From a checkpoint of a small mixture-of-experts model trained on Wikipedia: vocabulary 5012, 64 experts in each of 7 layers.
Below are experts of layer 3 (counted from 0) of a mixture-of-experts language model. Rows are named router (the router's row for the expert), up (a neuron's input weights, with its number), down (a neuron's output weights, with its number) and show model dimensions 160-199. Each number is 500 + 40 x the weight over its row's rms, rounded and kept within 0 to 999. Numbers have three digits each.
After each expert's rows: a language model's description of what the expert responds to. This comes from a sample of Wikipedia text that the model never trained on.

# expert 60
router:530511460469510447460503471509562487483535510497541547495481545529473488552475564480456475539465448463519525464496459572
up0:488528430525508594514523490511556485443444527543495489499478472537493468537487487483448511548521533474469437520531480479
down0:518526512517492512530574437493524427501556523430529473528497492514568466494501426498519496507478470510490516521456539457
up1:498402444472477525405571504505546412520497525532491486547455524444461527564498524435430464508486532531486524529487512557
down1:434571423472453497521570527479567569498487469450444564535467539485562501474507479482473473523588461508506526535499478550
up2:521476500531479453559469410482487522518509454541555531473504550566507466469427573461516482474438485491466474501499534447
down2:505498526460467560499572487543488515494506486480519450514471523534562492494455399630520507494537488549489486472529509522
up3:549421528484498465480471516479492458459447531529586445487457525523505511555510562538492423540472491467430546557499515515
down3:559516558546486539482494463557471560475479553553497471486460477577513523453526491460537468449444550470483513564554483532
up4:408569549486503508487567459488472489510471445506452485522563560453481520546525501459488491549445459517473467492500502456
down4:522515552485460571518465534522582444482530497466464494506522485450457454411563511564529510434534513419527466549485469489
up5:507506500478561570517585509447518498407489503469481527525495509442470488523534564549552512503554502543502444444474460507
down5:458502491437503523550503540442462499477522510470530494505450463472528513572459508550494536482493497564446517512475519427
up6:450543426464513589484506529475472482427525567527457463464538464556504540498485531506478502473484473522470515492460441545
down6:489479479571471488403510431467518534533502554510500460526488555540535498543453478502469551525534477472486514428497502463
up7:518541553546457552459452464514438492481406515457522530472469525497539538490528545486479501580486520501487507400508481420
down7:442441526480569506554492424525533482538460522523489436553463450506519520594503456470517577522433513486541517469508487461
up8:494544476530509500376480493520462548503469529455521530511513502488515530504519508505546512481421437452446494543531530510
down8:454503484499513461522540455488521443464555475531501519576486409497486525440550509545498535484496490534460526477546451527
up9:523534567501522494483529517459465516496493525495508515468430527447433540500529499489434543477450461456508524525493499524
down9:526446520517508508527553490556489444491512515530533529482476518517470459523471524371427540505496491506421499511536546509
up10:470528542504507508569565526504507501450469424515523473513586532481527492547501472477579510521471469573489486472488510466
down10:444518494429494455523544547518575421489561516552455541497497465465519470480509475553563417455518528497478529488472527515
It responds to: Indefinite article a

# expert 25
router:418531555531493431529499434532532489511553542455545519444523518603445504470482532510468488543474531498508537478526423523
up0:463445441584517463490516503512457455520545496402535424512510459452433547499494493470457498428531507501510522485487485391
down0:511525490480572551489506440467581525467547498520524549484504483547432566525523474525524450487479516537494446461471399488
up1:549492502562503461511518468513575561460499577487542547538595539496520539489512515477472511556530395488474526460443425525
down1:482532496453491501560518574442451499476566473582440520496450534533519501518432524465509449542533526482427514508524550520
up2:500526510548498514527547499514537561413497563542523482457528519497554428480522516478505505462424448518436488532499524535
down2:465516516546488534491482498515463476507511431453511470491491523494489505484569509434490487486526547397544505494489547529
up3:511488536538572503485400457485547447489469448436479527408506626522495475512504547544527472489526490528542423443494527474
down3:540513420523463592508493522459437520451474502489558490508511528463505536490563506507528545535469531495450530477536512478
up4:460484525460502440460380471548459498483529619530479555503554465520502502511457504452518508487471505516498464443487520547
down4:534537491533566536514569582508500473528546463461446542541512535508516524502473502530507566487483407523427502474475479447
up5:511505480496461503482444558505538499493486379480540427424507502478485492501545485540485588482488585450483449502563469446
down5:466538478535524533468456489542525520508451578494470466502488447539513505494579541495498485522530460503501495423486500467
up6:491536425476500459448514447514466395551463478499483540541481506489530556594494497521426444456515459457487481435498542485
down6:507540461525472503428490404416457437502463478587550435461512471442523485454498630549514500559516539506467438461449550524
up7:495438525522474480517527515519434450498504509517495499476499550507497545475490523503474627500551443407520521474538487502
down7:496516425521411498549556453442501550517486501531510543442503510499461508555483495524519506460570519462545479558462528494
up8:484546506551434529487481494533518487450474510494475418535482503423484589462481503431513574543544491504534552538525465528
down8:446428583500511490566568521485545500516558508466522455527515464570520549482521437504486487472448494489504523512523523479
up9:509510538557555479483484430521517553548511513507502437495509493498489394548454508459576515495502499451535492541507457475
down9:487525502452498528508473485485544545497396541561519480496554427539509449498517419515500433492484461473499480567495472469
up10:492548499590527482490521490448505432492544498486533501585489429558434543485437446495427528548549485482514467480560510549
down10:506448525492482557511533543515508480459516569512493498536542440498472519486511451528501479471521518527557526432508547524
It responds to: Adjective suffix pieces

# expert 37
router:497559512438487442509481469530524478488537483480511436480475512601482425525514510502464542517493462486518548494490448522
up0:444538436521457477511522562522449530499560505542521524480537450522516489513483417512459496531504554435530485459517473574
down0:539425461586561546500486438502498528488479492463484513429554491451460572500531513570548483557533560583523510508469481444
up1:513452496522488526505485533443558503481489456494591509552456515530441468528505474484504458484501533491470567537503508499
down1:520503400531482525493432504489473460523502460495511521517472524500560489523530581466593555540470469523562468549487581553
up2:507509446421440493490496551499516452488480482444552577507472500438453502492566497441521493526557478578504503507477547489
down2:421515520450509540482481482483519434463463505491542585501421421497482514514429588485512579463516493522552541482495510474
up3:563521500467496478452575526460528476520483479495525536489487540591513552501436561555467501536510495476489471493444542480
down3:490471588518480442525545508557468459520509527493524459470506505425467468474461498481488493517505463491503474519492477470
up4:484477527499456550479552465509546549536451519486524495498536529515471447487492453566487556530523592507553550525447449485
down4:494522467520470459397517496487539428483459509532487427560520458481474498468541525526535479530464434537353523474408495476
up5:426548515509518474435469515502531458539528521468569549527525470501540558506468440437499517520483529510537517512484543526
down5:534534477521441395522484497514430564470529502455578495588499507526535510548516502546532609456484497498527505487435533527
up6:466519474429523452481463454514497511558524511465501456554530488564503492514523591576572498467469467594510478441540464600
down6:484488464554509612450412517603473473512539484490503527511494489500511526546524527492505507554500492548491470482544493513
up7:500552503444485484493496468441495444419557509495509401556422430533526559514480581526521485538538502527567475466467444472
down7:498504509503537508527540546481432466523508449524538455472621488483533559517594483460510510529591554496488507528412522514
up8:542539522501479445478471447435503468599520459496499500452509474485530495511508527473475528486499504435522484516475462533
down8:513490442490456513615532529464452446427516528460445548457484463491532500561580466450547459515491422501521542551479446501
up9:535502496409483428503479466493561493507458529505463594468462488565492472532492439501516556525527516417483520571439448475
down9:497565473446462489519456550535579543509505508456531482461512540424545511472490510512458453520529519505460507458493459494
up10:440531497536555455502418576528560481535498465528456506497526437520522485555488546456453515495485499474511449490530509492
down10:484537507454482470556520575455451477566483492565528431562509486525514438507513505565476516508494457454485573503485515495
It responds to: Inner word chunks, dashes

# expert 17
router:483512557466558474508455469529502542418534487523530539529478528550515489498487595479542581541505525518467479596491460477
up0:451504507539452490539551462539476454502483508483376546522529467531508584501556536465496501506559525496502513481457486538
down0:482490485472498513480443460456442493477421471508463532540489466488427504519495606507482446484494431505484491502448507478
up1:550482518567481497558485508489521561425488545441535502561541501525517547477519576465531496496464530567464495444517473527
down1:456483428490501541623479527547460495482411496541482494478519456500516475485480430502530512407509535435490500486503507432
up2:519528551519518521505550482474547525516459531521480443425457513517508542513542606457494611552401491445542478578499437441
down2:589441532512491514479533455506465526532541509500501551524502496532421532498530528499498531530468488592522562468473475473
up3:520461476536528448484485547499550469452482528516529525469526478482551487608569529488482556466491479498483527514548536440
down3:569555465538488545550492499495440466489479518540487409484443457497507474459539440406528415459403502511465576495467530522
up4:449523545473540560463503490546474537461434489557532490537496458504483455547493510494468556498450492424490471515522438541
down4:443491485484483548469562507525540483519522481503517432482533507508500414520505479473563482383476491412524445499517487524
up5:463541514527609490519470541474526563538476502529499558520420516560467496449545575438474624490488491485547484538539503511
down5:560500488504488515596534505409546524444498566524513487506527437515528549604512440457549536519536521523488577439521651551
up6:515501490531499508497505452521582494489475443455407491438458519513380508504470432487501504502512526521545469453558475435
down6:477501498437494382540541481541435512478536493507461480518547511558560498457559479460498520477536494524505554526531482482
up7:531547480410533518482431502455495469485468443491500463456552465600583462510518512502448503484460454507522474492533511506
down7:528597457512504515510424477466489499541559547466459507535494457498586484553444514536496554534499495526573540535558533490
up8:418480499529559556480454577520492473493517528482520484478476493532501507501477510557476513490462505551505522512479434488
down8:525509565500491523472487541449482506438613463537592504498463516466539483553519505492473494534543504512628551447461527463
up9:545518486465575532440462515418526465475521527531513473538502524488487520500445513478495431535517480651542507454534511442
down9:529579543481518444506550506492575501440496497494494493486446434509475387473505486471483460511480519508549471401472518475
up10:486521475465510548576525570486547534492482509423471484474456542484456489501453531502537513488455488511507445493494550476
down10:532424492508456537461492543548448568498419457487503519510533497483477526500526519486535481512559522467542552530536479574
It responds to: Topic nouns and verbs

# expert 13
router:524456437513541480542465530497564459483532481514477510495534506451498456561473492467436536523483458398505543553493487604
up0:480418503572556554482511463520473494481465573421530482386520479490449493499571496447525519509441503501498521470497513487
down0:443523472471510470448532440532512507526376541436534478497473472470534491515519557477471572490454518511547477490586495488
up1:511501514527414518507497579493544500491476532520514451543541541442506506466427565545515470520534415472453489486510491524
down1:527491544465488495497504491529438444456440492494563494536495443553507539530529522557522488471543466473471461502538501454
up2:519497498422528479511504518515494546518474475509530465444515442474560505445519573452475508455492514519472522453563443554
down2:431523557576459500552445455419519522504505497446461480524516507527508538522482517500435497437496436466492503517483530493
up3:505457491498443509453452545448465436503500408509551458524466470479541541457509549498498504407494545472507532521479489582
down3:405536560441495477576518507454509558480528464491574512504514512563569448548471541418507410521513480565421410512523472508
up4:485466491492500584402453493492519469495533526405523494458473524472466430522478486524507459505520510483446540416460491589
down4:469472541428431481521495482575438498511566573437484509454449506500529513453532407512528530493469499471428549484485505394
up5:453449519553508513524532482556544522553591555530545563534460534510595463542459449439489516472543489519405525529494473513
down5:525525402425538551473472490429566525529505494442528537456501422547526507463426498558482511486459523591500588456540456500
up6:517522468550473477504519550502492490537528484563556580531453545533536483478443534485413459529586512484500539529478560573
down6:431471474503563497541558515498604439504491492476437532491495535553481454525489496503489453447525509474469487487528502460
up7:505492478503463439476364544471541508564440512455566586526498553486506535547495475516522483531473423540459524480464529576
down7:551448476531470403464489574547498518612558544504506431537504518491470529446489509564491545512538566494559517534538473471
up8:521493413501554494484522495476508434499485517486584467460483463514498465509519546545534461554501538489440477507516464463
down8:498529481478500533412459485509487492434523526504529482503537556472473488509505524533506536524485550514485485492574482577
up9:526468449511406537436485453429475472481524550456543508505473521499566447515518506592461518470495533483526515454512517454
down9:518535560477480514486529514495481517535509453499515493531501442522491556509462530502513521523579524453459502545486482450
up10:504518452525534476522469502479592460500432491495488457468618484515493506453435479478522501488460508598518488528445466554
down10:488496473502479447497509507484546475460527542475498507492541513551531495496456527496549511511538441497499516483492464554
It responds to: Word-initial prefixes

# expert 22
router:516560491502523511551430538466499437477602451484495595442469485512511503541423552471498464539454560526573568448474495552
up0:507590461521529480494517486590468471517506518532481503524483489600472521440485502610479500467502493516504547474570481560
down0:563473433507528547430502505605473552424484526509485494490498471565572469493515484475460509422497460504453534478453511565
up1:505515528486529397489559442496507509521502510479479553431405448446522481535483562465553484441534451528522560542526485461
down1:443488531512521393542503481488510475513516488441479499531545434501510498429511499484518489487583530533500528565477451498
up2:483468517452504477475465536550450519459513488533505525451518535526562467548478513412449470513530477506470536412521570482
down2:513462508449481501544501575519520470417508484631514543512538506510500498475453486505506513492558562509521538443504434450
up3:485485480478450452490474501425494507487493467591503461479468533559535455495491509510508452465462532467472528532491474575
down3:509469448473416490579435539448473493474472494524484420533506586520523471491456529461502474521524540493569481446450536419
up4:477438594474530528420513503505535477551480483437474508452551476521496439598476520467506490525550496484525488466534556492
down4:456550474510507481471490472536445480556429560495460541534485491501483407489467562497493536509522583474529487504452548425
up5:451511455492465537545451499445463514518519511522539493481603509540552464489445492467487510506522556534451467495550507537
down5:500443478421490494562465472544584405537527449554491497520508500485505529492519488465520422525493485460435477429556509514
up6:462507490536497508526432467410546481477549522519469488498512499495516557577445476499506476464504492475492570502441440498
down6:483481469517476555510565504449489513512426480528480478467401503496578464480460582481552492568540556537500538485495504397
up7:533595479513529478561469555474529513549443451503541490526478470496495528487614576500486496441564525597486485525479497493
down7:510548550485471456519520509510486435483516499477514452465456575552540476525513520423536506475501526554535542461585569528
up8:513474541536488485461514468494541473504542443519506590487487474478601502464504517492573550497474495489519471504433493431
down8:500452483473498470483480530577508479456564441457518532434566474512502575600472492464537524487549491553498447504463537596
up9:538560525494585581477517558460507440475518480556510541400452449497481537559468497565467450548493516486559483513515541527
down9:541543516521504458438531482501426509493499523509514499496485608533445468490491483468535541519499467533514504488551572527
up10:503455406603544566526534496468503412497473488522532512462510555533504490527518538507431448486492512581454541481500466520
down10:530485490555562541477484560468475542441424494486505483455476532500534537508494512499500547490507507477521444518504513463
It responds to: Past participles and verbs

# expert 44
router:495573509471595473530587477488547454516523473455516438476519569444503477482446461533505476514496534503606578460473490524
up0:506556524506656484561555526459556467524507520519542499503478532496486497491484513505486530545496457549559519445453528470
down0:484506479508497496455497492618474523488492475488538476514576432452525546491565533472536568463526479533478543554490516495
up1:584514526470460558503511485544583510482551508455540530506496508528513438540417530589471542516447564549469559443541481420
down1:571505498524501556540508530507501485495494538529475508493506469507506548464502520456500558459412497471550552517471482560
up2:518479468558499481534414478549544503443458419431540487560536525519477450484531493458514570495430575478495475527498502557
down2:433424424497479525457475520559463522459508508441509481513565465529486516456497516440457477499500489464502425492483505385
up3:497611556480474478422502468402527500454531550421504497445480543580528439515550411446512536453502509496562515558541457558
down3:502542523500500481438466461535508542495406548481513501440420560492528480498501543527504483475508499534520512528515541481
up4:469462489480564492442518526543526501471457451517514478506623550354545505497543484513560476500428531516424534429521389497
down4:504470418510502440493502524505600618561480495462562442441473467489473520486477504518519488447409567513572417540555563539
up5:449514480475459601530531515565507487504490523554504445525484483490522482523466426522475426525500516437562528418526480570
down5:467427493458448506462505513471539515471520592511450565526486495476504484528469541499501479534498496487446465505476470519
up6:521491527473405474555559517483535486470409517503549487613511570544471633505527511457493512469549591502527542494451582541
down6:524501446492514490469508481555484561452510502482560534541517448502505527543554423540522472474505546557483527495439446471
up7:540491505348523519535517446495509502484566443472576550507565539506534402464513457506505499465515444457519536538518486429
down7:481483475437571532521561512514513553471452444425495466514477535571563484478555495409438477455435510506524447506494580481
up8:497538529501522557467513581488441438549454505507492438470484543472478499515553495498524512464494546563494545452512431481
down8:531539569423504454438541514557494522491519554450493543475553481480552461408534488499528476504594489515496489537456524491
up9:475453491515498507547436420458510455462534438454463517464495514424479469520519488453525461548465548468526505465539497414
down9:565503449519502616494555419400519475475509511507522447512550505581467465498526512604468514509467524469487466482464507472
up10:494489484518449559582451476467499588620502429462452500578551508454539526458496469490446519515472533419544465514429479503
down10:522508460487488527530457476532454396507382471549489486546493508504480479482506524562446563556462487510492493432547501456
It responds to: Word-ending syllables

# expert 51
router:511504479509501495542514502479549458484478461473546480535457518489423527442443526501543566558491516446518545569525512508
up0:489513522493453528457546568505454541504477484457524438537500564460533553430469447483444421570519512454475509571498532423
down0:576498542567426482453503542500516493480445553564431517525483517533530497460511467454501501540465528498542509498598487501
up1:552516470502446495452504477529553436532506458491536471549484494456505465487547577540469465558493509543522499491511515445
down1:503484489459519445523509438543516497474475516543440526457507511494530515464507490500478505449517477443488511509505505518
up2:573480530499536438437518501496508454539464472424458496488421476474471446531499495534422507495521481450517515440544482568
down2:561460639501581486436455522397505535553525456507478493517479402505510470549493471518496517488505480528482465564464469525
up3:482486521527487457469451527507567559515536399418548469554465495515462511455423520556491554579482480477472465453468550480
down3:495461510520528540487475460491505505461506464504567547430505495524551557521556484512530440554429461476541352531491538465
up4:512501496537472474551468528503525485428486535426490574578518517485463556471487513493522518485546489477496500503553538431
down4:472503508494416513504496519478483424458509556413519505464471438501565437519481515474488582524522504526496540472583521518
up5:547489521530508502414427554514509511500464507462489499529456511535475477529548513422513490449391488489504508540498552509
down5:587440541483558475526425452506526492492508440441505585455498485576495498580539479503505493463519548475558482507491527482
up6:466501512452487476528531526495530533503512484560511529482433525514507459542405561504497522536479442570422533595484486548
down6:508514431488526495494490521453520509442498496481519468522520526519513519473446534524534512507494527571453476603606478486
up7:514515464544520482534474573468438493566455449482474481505514492509511502430523468531498522533445557486529460501472525500
down7:489450468468545434492426506542515545535477564502487494432470539563529516533500462547443508515454478600529497434517506555
up8:484475461437431508487513579430516477531534506482492544427488527512492521500466550494472496516528471492536470524438486561
down8:446532528478516561509569485510459450506493499442429521562413530436517524449559546555447488386535488455520508520540484459
up9:484527514465518490507557563503540459501514492465543561480478555543517527464440469571549549424486527505457526467523558493
down9:443471501510534552469535554479475498419481525479597474478519510543492565439501488475524427509470485534548527458493583574
up10:483517510489462563541501556506557452599512446438494512527534537464517529512480541535550584520479588458519455511510511472
down10:545471459482453495474585537484531481450496488499474562537500509513517476423530579471525424442498553448517565543513496478
It responds to: Name endings and years

# expert 19
router:500571466501518490542531501525495406517542493486535462440443536483498489531508493454491507523514516506488545566540478519
up0:527462441516477537519494452567533537520492467448509434542499528461482469551503510531475463571554499393509551358462533558
down0:514503580435530486458488434557527562547501475510461508446541448549469522473483381494518533416554434534439525521482492539
up1:547466520422520508428530517577504464483470475463582495485450515526523497535492494541505573502458496581528525501533454469
down1:531461573553518529441518515533547487497491483552459525456489466514426450379504556475497488460442487509533482476434452431
up2:510523563519526454460501516548458455474477456497530515459514506599488513555497501433491457545535535529470512469520476479
down2:455476553509521533398528544485507490469465554538630496481528478422452533488550488515523478422504501570448437480562542506
up3:511493485400457489477507468516477474454522457440513463518549573476477493524534534444540493451459522519438558438445506479
down3:435475576505581581518470518541473487522461420509533490548544457497534463536560503466444460476529461453474505565508534491
up4:566500449497512545578513437573442516548534543360516466473598534452544514507479538471529533495495488516489514545533461396
down4:538539484502493438492496467536452488513462497577512539515557494523509511473463508481521474516519510495465490524537476550
up5:478503571451447464446396496518532444543511482456463479480500461570467508543478472506554475551488526502553519465462431504
down5:496537455547436462514450521503523517438490524492513541564451500513535566532513422517512508492472547459542511542477495432
up6:534537439480567503489462394525508461465484501500555560463490498445518502557447513536511484545568548524578527516490490541
down6:386493536491560508478435546518505454480570536531516519553484481494549502456473483513485525525416484497646532582410562502
up7:552521479495490523554530568468432437394530484483481522492480524521505486531504447491519521530516513579448536502475506529
down7:494537518460532404512494554531486497470495529548483491434512483497433447467451520554511487577526546485453537512460391502
up8:522486428463485501471656496485496411598494531513481490478477575445478490442476549494506554470513560421519512591534415533
down8:519464482492526525494511468533576518464543474479519538464555488524546555504455503524422430459494517539398389505489543540
up9:553492522543523497557518463558500429529537504450521427437452501485512442515531522503472531511492497521487502519497498468
down9:494495475476441529523410461506516490502498441513432527487508442508454456497488530492464545548452503474516467527487483547
up10:425518563513446495442551513482482479505516494470489487527526544445551470461492493440428581571491462578441497480489489512
down10:555522467510539512459440528547523525473492548528514511486557464441504537493484467508528519474464484464501494467453510431
It responds to: Name-initial capitals

# expert 50
router:465459524518599394584544462507491487542513555513505486575493497534480447443501486528438488500480527471495511509524481484
up0:474508470483489423470510505529517475549473488560471510476450490590506458544497495530474529513548490511536517492482455433
down0:457608458496493570368494516439449480496476534460496505521561511478496570467520520547531517495452489536553516504520518517
up1:498484464438455434521475429511488493569574514556568513459486493524505480456485457506430494495554502523451525512477427477
down1:454412429440511507535474483463498576550484502499484555416479513537484487485489528499431525501484562516420504476433530490
up2:476546531510501510523497532524493479453474552518609516477499466546495461511464480479562489486574479514451530625486585520
down2:464425481562545523513534478642560556439504493506509453437548464530551425515451473482480474475511513472456459427468536510
up3:434558516504488390517492481535446405522526614458511492479514488533473416473533469541462511519425519526484477520529522532
down3:522464519442470489483459527479543530506503464426569527509458532488483537537499508424554506457555492539489480564503492540
up4:480545522421462483510459586475480518490540488588447490508449452540486550543429463473482501519485570451490554518548452559
down4:530495542499504479445532587510518503490502599510481455539566443514486556522533607480509520520538480561536476510513471529
up5:486488507529493480572540510585455550510517526477502479521446532549412504544468467573562466475544503426519518473503455501
down5:456482504463535509488513452483474459465454502499521483506489487489519494539574471657541477506485502464438533529476451547
up6:491525616495502491515600555487495466475500507549568498567502516533449514492474456504476576508503454540456510510511466481
down6:561544552455478568543463538449537496525509604499411452451472502520511515502494526461531476427473444486539464493639477495
up7:565578482423543437534462538544449477458491477491497482510597533485458487494560509548488391454473468471505482466564486575
down7:480526583466515465500491494527544500467516439506494530548464493449437516489496511495537584490508470461518545512517542525
up8:475455477534564521556514476443509500439495550505543604455453502526557493535530491506515454533498423457487517587478539469
down8:563466507512501493482506549501496524465488385486425431506487498502491493513541521533444527504510488502470545501473508560
up9:533531568510517511470469503527438475472540477567477513526507510544476469481503524477523537512455506514490569478486470491
down9:486479497564521544481503478491487479428517482515531470464553496440485525463457494430560464543513543454433548477470446494
up10:449503470486489476478512512525562532518499450489528473561536572453435467400478526494497516494460510482525549542478544533
down10:452491529489456500519509460500457463441545518524463506491479478459540488498514515513510557513501429454486508492500544519
It responds to: Latin and place endings

# expert 39
router:461513476502520504492615474474503453441478438450543489501427535459411478482459527512518536504432543472539528434518465500
up0:497484487559488491526523510508536517512496495501477500471477448463509416423507429529479527505544461504506502472550490575
down0:432522530525555537476488541530514554452568579468484487449499425460508463538530459497507548490468442502542499453483455544
up1:492542414438485560442496420511529417483440498530520556481478462515507435524539476535515499526424489434577528497467440512
down1:502491490469538494518459483493474482446503502499505510467507488508516592507598480492450493565472564470478428514465537496
up2:523541542592537542511497497481460525531503516441529427500487513550511488528492533516480498495461493509532468562547442458
down2:527499539546569526513533517509525457508453506481466461464507489481519515550488492445464418459526522538528489538537517509
up3:464549530494435528525552473502533539429565547520526465538515497515504518449521537480498515549519523492514540532436498459
down3:493560467491505489459536457497525456465518537480457537519504472431540513481460561519584489528494562506478538566610501511
up4:489498443490480518506529503481451514545554471470453589506489405555494451472480562528570512503476446462486529461536465477
down4:589486557467457517478493540527545524494513505468468509465496534489539401554534580417531461502434483528524436542517524586
up5:473495494476456486554522430498385497530550471430534556525398518500549555489510535479482448485443417481477455471498512501
down5:532497537485486576488541433465480514556519572533499509528446564467502557486540536517492518455476525562446430453605527504
up6:541535546562562458514538438537489427481500442430398529464479513509473521510529520505531530543483477553454481541494444483
down6:552543495496502523494503538486469459504449421543518402553530471497492500547511508499514471470509424484607481467507552455
up7:460483574501478526509479515513481402524533495473487420488433464483485496467486495456483534537542521487429523490487485568
down7:472503577496520511536544441440497454512468490484487489473534458495529514550502488485485493485539478502461473485522541565
up8:505572495462444524460547447518525440497437454467526455513583516487495532493454476521521439602531462475583518473529484514
down8:540506493529539444476494530507512507581493536431483470472474573563503465456512550577533503464477551538471511519535440503
up9:444546501520487462502532459525497489529492475579533535503447501412415530509488429545517487491421503544503523441476482482
down9:508526491473496519465496531461445486462539483517558455499430519535488569478507391490471479520476538540447494470467533464
up10:491586489523548469504551488444502506504508537506515517492467495490581469529481536477483433504489488453453527438519481509
down10:478467520484439448417538521480415489472499456522467496516527498496521574540511499461512449485505476497457522489476561456
It responds to: Word endings after f

# expert 30
router:442516555559510486524502509564537505416468529457512511527436561433482412465468504572538514543506455487536513459533433472
up0:498487572508539468466446513565547514521480536504464464504470464489496497444530478560535561578444461477537501585468416537
down0:436430499487545481487433512486506513456422438461490501535500474488489509532469488476517473481519482487418494495522566483
up1:458561502555494542530476515508528481483507509438482589524501536475466518454502492537540448492434430580471407508583518529
down1:532537440479519491539511490503497483485567481533468557532504437546519521500538533505503485461599493499437450432535510484
up2:503533457461481495483457541513432550462492563485460524488486473480471487514408545512549436576532500485501512535499502486
down2:551574520451480481517541560511460464443486464527521508551521539521546535545478531406434553573507539471514424481541537544
up3:450502534488479463513468511467488528504543486484472512489477556416483482424455509554541559500529512519505520502551457528
down3:529467490478513495485451459520449479464442412476500567447535459506558476549426554492507507473509563483414535534536545540
up4:397468502520531574515466495531526559512479458455493502505535511469471498576514477471547531504464500519497519479563507538
down4:496536521443543486500481524522573537468515524538575461546484456451467516471525480489573513534517464487602511429603491510
up5:400450437474491455505629504532605584462555478514523439548433510448499518474527489503502468599538530544553484525470469450
down5:521531475495498500489502461472481488499475508482512498485509539469483491509515483472472516470520520499516571460539516509
up6:529525474482544491606445572475529460471483600451498536536454533473520485478495450464485508555444489518451582475553507519
down6:544541507515520524521530487505507405531468531466564494401487506467502483457467512483487427503500451508576491472498548512
up7:504432490440501482455527546519477523436467494512504517502479559542451478439476482550472446523475467480446525440524532523
down7:542491436470506463505519552487480507560483485476547506549490531564466482470453519478408506497462470523521490564531460507
up8:473573492532501508544492571533555483393412481545467547562497572451536553470475496493514482508508515517496480500487502529
down8:509516490481529544490541552472460529414498523559452512497507539426443564471502545499562432456451428527468533507500495538
up9:473475479560437557544567406477488461498480533488573449501464534509446503525539525531527464536466541462457555410437508553
down9:468494499510487536492546470468511530557481544518530492531564478592476517457486566576431513498458556487561454529515488414
up10:437494477501484432501477462556484487493512526524551583510484507499436446519451470448421540574527501488521435504424474504
down10:489505453527508512499476477449432497507506514506499569471533427498488532545502515546483514456509520500474476455497545538
It responds to: Accented foreign letters